Weights of a small mixture-of-experts language model, trained from scratch on English Wikipedia: 144 squared ReLU neurons an expert.
Below are experts of layer 3 (counted from 0) of a mixture-of-experts language model. Rows are named up (a neuron's input weights, with its number), down (a neuron's output weights, with its number) and show model dimensions 0-191. Each number is 128 + 24 x the weight over its row's rms, rounded and kept within 0 to 255. Numbers have three digits each.
Before each expert's rows: a language model's description of what the expert responds to; "comes before" lists some tokens at least twice as common just after its tokens as in all text. This comes from a sample of Wikipedia text that the model never trained on. Tokens count by the router's weight.

# expert 7
What it handles: Commas, and some periods, semicolons and dashes, ending a name or phrase mid-sentence, especially in lists of places, people or items.
comes before: "and ", "which ", "but ", "the ", "he ", "who "
up5:150163128144127136152091147103173106108140127126150107099086119141121110143081116131092101128139127103128121094149086100107073090133152115095139178165136097147139097132106083133145113094104093155078148146151111135130141162139120137141152105131111122168161117125134144108106139124109082116138161158107136167099127083121116112125141107146142134165097084115116165107136160112093107122148119116150150157148099137120124152114108123104162100158143140115105108108097106110150144173145120182095176105172163109129098126139118126131086134154129153108080151102128146105147131159115131101
down5:121108119182148127113115118110180144178151080090138161162126148127133134156142119151153147147121132176138138117137149125159115160129129120118105135122115137135136136141121185089121106161114142103156157125144090148121159085102096118126088158127121140054128157156090137152119166110180107130111139116115128104103137121119136115161128143145118131135093146104115130151130080124161168093126150136115155133122137136135202130098149158164107159134121138168145153130101135146117113099133184113145121136111143125124139133120119058152163128119129130134102079131145147137150131106102191122
up6:122134120163100079117117099124119139160141146180143117108118119143173068084134060135103110093124125085146081088155132094107117095100081131142151104148093078141108094095114130162133135104173146111160130118146124109127137126136104130117150163148135080094117157103123151077191062139174107156136117168161139141122136137128102127118134104104115155120138119108124100094107126123121119125147135112123122122134122098126156154139087156160105107142121120099133174131145113179137136114137131140138148137124093113132142106109118113126108093130117152120108147103149123150153108111113102130
down6:111160145155109148126118122135114140120091118179107144128149130133124131146137132155135129122167091116125127144097168131139103147155108156095102107107143078126145093100131128157136154143121096160114162127108133150177075128155100139088103133158068112141123079173136130104139109126085159150148116130123145118160086130155116130149137095133115123149121148105120133142131114100106151105135096119128162119116118082164115117166194115111165145161133103126119123118165150164125161155130176083125125140120135084069127145115116135125136169138101157126148147067069142119120122122143124144
up7:101134109090194122105108123117135104108166165165142141155144111170141111116059138118127120164208121104102129093132165151132176152150096119116122118115120137141137105120135102167124132072119104081178146128105127087153125120145106118143156135135112130116118154131118118150114145149124137138128128143126147155171133084129153121124140125061135054181113123143159162154133132122134087103135113108145138147088159077132172123122129125129122143100087128126102148087120141155110101133157089137148149124129122148152127114132111123136145160130136113110121115119148136159126140166155115122
down7:130082129058117128139062077149101101142125153141118116116137113112125156160141170189147145078199149144160130123148157153123144104111101143146096085094089122134169134138155150120118130168133123135112141140129122133080137150132112094139110106132155100096126111109133130135112131105174109104092142116149188142164159104134143154143137152127142139124141133113142098114143162125129089150176130108132113131139122121139119146110136095097175140120149099120153136102130116156113144141130121136104126103088159113127138141131080129157121107114110129129095129162070162119137146087109110112

# expert 36
What it handles: Single digits and small numbers in tables, scores, years and designations, such as under-23, V8, 2012, 8–0.
comes before: "| ", "|", "(", "–", "/ ", "m "
up15:141131129102126136105101149142131115105114135063129141134142147120135103110111148110133140163109105152159087144142100138132139104129146103138127156145131089126128156168094124091138102118159130180156141144092137095144133144140172128135166150113111152168133105144168099132148130153107123127134153126143126082111149099102098154081135168149142115123138146172185121144138181067150137140179078138122128131141115117107093151127165118141149157121157132172124119091105125146079136128097129064095111146152128135080136100117107130114095110094158162145154133160168133109132127132129136127
down15:123132124208133161103158154100122123146152113148149102163130136123088116144128146151152125145115123132127135143140109143145133152145158158073156142143137201144110151118129158115104159118140108151151141152129120165137110120137124138129126122134128162109135096140110082100141106133108105098104166148106165106175092131111119130139125112099131140127134078172142064137092164100148122112118101106100152138101142178070115163155112170150117137135129140161141102144134145085147142125118134114139119141124115080136109173136169109131132130131164141184079114099126118121155140157163141125
up16:154151140116110152165105126133128135101112122115150127136125035160115116118121102091104151106124178111088141125113112103138103146121142148114091155154162155136129134158132078150127125158140093137134178113120143129168118130132114174120102157133149159133087160133134047140092155154080094141093123135134114115112101091118141120161105148147110109131146105117129156089109124162142166116140149083119101130165173128128141140157093138119090171172158125114129142104107135143117158134107125114136113100144135097109131128130087105128160137087113124082140136134145107160155127126136122133
down16:113150139127107146121091132130156155159146125147166095162154141174145089140129130096124114155148116133113108076095165096095138127106120119159157076144103117119122163150115141067171104125128135098162169184125095136108112106139136162156112114118108139127090152114101167126168161136148123114138098139124132126150164114148157120146125140125136144125100108106128097115121142168136140110099129132133135123141092153111092118134124123087154126105145102140164069192111097131119126082137113131149151199106095119155140113110132161151117111093129081116120131140118136111097124149110154159
up17:154153106129121104107152108117110125108174100132168122104130138139147101114074108109095099125128102180180134106178069135146109166139145130107124082143122171135121086143155131144107153136135122089148164094095144153121135095138127129129132140145114142122135098121104131101135119138156065149096175130156162101125137128163160099143155147112171130150131134141116130139124082127103118082105137142139102097127133124129124163134125132134129108124133125192087136089122117136126160089136111103108129122171102138083127133104126154161177141102167091154116162125093129167133115137126131101
down17:118077097158162154143087176160131155159106107091101176141139154106115152152121130153123156121160163104097118117092126112106172108122127134139129183120144137157124120145133083116144126150144137131123103136174082131142128127097114128137151150129116118113127157119120096134114143108116129140148081156156139122107106153130148137105110139141071144141104184109107149106152147120125122138153122137116124136075164129094161109121115147093128123076125092087132100149102115146152108118147174177112121105086124121164139131117147099119138073180125159143149121104139138128147177125123082126

# expert 45
What it handles: Field names and bullet dashes in infobox lists, plus coordinate symbols ° ′ ″, such as Type:, Height:, Spouse:, Born.
comes before: ": ", "by", "N ", "==", "= ", "′"
up16:135126114124142125097113145127128082178106198148142127125111141113109130166168152093184166117188138108132125109090110134102140125120144159123143116111092141119168106112113125125145153127142167143142130119123159112140109128138131111147179144123137116101148124074119116147120142134083151150103131153153136134159142084123155133170132145135119157087140147158140113142168084141084094084109156130126065184082114132147111137129101109140140132146141130136173179126080143155101140118109128149097125149123140124112114127143130145125172146147128141097150141114137086144102120114083151145
down16:109134090117128129200098142124132127196142090122123154117135128131131191086107091136103152143076143142136101128153146101144107138145141143124120125134116130116141104162126122164103117128110121095121120122117077101159142129121146133124095111125151123101112126126076165100140116140115115142121165113102107104091092117150099098125098151186146113119142120104098123128086102116146127130102108091135082114177087165121159148118147138138128152079157120160141178147123156099114153146149120131110141140143120151138156159089143117132136131146116103127104099119187147078130157161155131108
up17:125117148110149078162126147164147150136119154119124140133103141112109102161169129132166103097095146136095150120141129092129156146145077129169167168126110128122094083091120133161128147123110155137132118135121156093138163170142130115083134119156097084115127144122144163127130114136140154104108154076122133081108142113115145169124144132151131098173101145116111098135133173076122114137138150144109135109165087140106107147126144132114071177151159126152110155170101144159101107103087133131138163130122161113131160169150148125104152121083132143140126118141162157147095093140134149122
down17:107112090107131068108134092117100174116147073088099124135114099098128108105135128131050125123096135147148096100105117142115149169120126133122128150134160154151132141140100162152104140165107127091146134106117120118113163178102072079144110125095120109111135114114123104135119153152129120163124123114143121144148155138105097133104154114107127135106108124105095120128113156117101130143075142164091164103159116165134151120184150127161116128143158117156137146124132122145109129099158123146097100127099112128148180144116132151162067155103114105109138138148113115122138068131138101133
up18:113145156127138086117139145144136145107154178065114126096123153120126111123131148140125142118153094137168100131137141104153119110124143139151135101154154125152124102125177136108135125155151113179147139128105125116104162154132076133100144176134148157124144134153141154137127111109111185122134116109134089178107124149203104152149152139145097124126089172139135140136152167116102133122159134105125130156184144153141151137142145118156140117119092082117116124114138090152077144110115100122105148155136099164128124156132121181115120154154096097067107149133119097133098119161099160118
down18:145129130150117115157121128083136132133105101117165123116154130155128150101195128155093155125110124166151134122151150141143137085153131120148086158101143123175105119114110132106154113095144115085139120130102148168123162158120112115132104126136134121132100120116104105095130119110154142148128123138114120120148114168136127146140107161157132124125151072132108169155127117136114167114136106145109117144127146119119184116183149123163058147105164095126120190133152166153133125099120110104129125135133099159121144135138118135160112085134167075152121136151143083123137150152050167094

# expert 33
What it handles: Pronouns and conjunctions that begin a clause, often after a comma, such as such as, despite, which, he, because.
comes before: "the ", "a ", "was ", "to ", "that ", "as "
up8:157160145102116123121121148117123147168110146111138076147146175155112108144148123071148097136117110153146150139156120096152125123128145140158149098178111115148136145136160165118118142138144151157143166090104150144073146135126140175139127154123136103134140092123128077103130142114138060126122124115164125111092133106110125087120089121124124162118123105106091155166147141115113094154120140101118154106086173106135160131127132149159128124134115168107165137154142178108111137181101177094151122127132121121130181146142117126083091113102095114159141140123145124108113133102109119172
down8:090107124163090137121104139140074089131158174104130115121151102120177142117179118148111130135171161123108114152131086187134141151175121170095123120079161102117151100125118105185160136107164091112134139157141118143152145126111118131121171137154111127126135133119168144098153093130086160116146111133142125139143104121124158124120088114113179121164095093137125168131096114128116125140137131148139128143169106145125121134134128069110120128127167087171166140137152074107116117113122105121109138158113142094125101093134156127147143112149145119151096131131137109139156133129107146082
up9:114086124143083111136139126174137077093122150155117154087111153160091141112153134128122139161102161103143127064158127177123109169132117137113093113144139135138173116180099111101117104131128147153144142162124136130115132143112166115137102098084128123155155120094092123149148107118174096130123138088122131099087137146108119084127130104099094157140131092123136125125139117126076109108123083108124111113129112148126132151172152116095135156159146147162131164106126132111099086127122074115116114112120103098155092122125120125090124083140133119168131068117127137134135094137149103150
down9:085172127147105132142143148092147121132101120117092138125137128123114115127133139089122090149147100138177159114146136096103133123092144145144086122111110147140149133124141111169116139128099110121104159119134094102091105110126099058092124142196133134112101173201175115143091092105112120128148135146162122151127045109145138129130139114163145138111122136108143130125139144113159159115127133129159102125132140104142123137095147124160113128138126154096137120164205114124135148153147112147151159134155127120108151104099132110111095091119114117095120115113137142144110133169161180118
up10:106143150116121134111171159146145111110141168093161089165108157078140138132123119111162138114118144094139109132110143167149122166166124150125146122132129166118107135081105136135111110143132090142131142104125139134144127100120081151115138165144139106106133161097104091137145053167124176145120104148104135104145154154117094164158092153164074114155101162160129126148109118111138127114128130117132130135106115142137150082119112154133124096131108097177118118123094133118125179164091161123143104142120140114062166113113068095114126147086121116125127124110129108130124140156104133163
down10:128135098116115097147106091129146089140159129113124129136157100127113122200120122097064141128139178193106092103186096084085143114134105123103138145126127087117143138135127150115150124142147145105113124118120175144132152135148126103100135126136125156134117122119192107143100124121150093122147149155183165132157117097132121134089115119113160182116156113100117136100126140158118101127167145125142175141146135142112156153095131164140092144096083154096132140132171114133124135127123153144135152129096083120133118140139126154128120184127135139107112131160156141125083103138131113091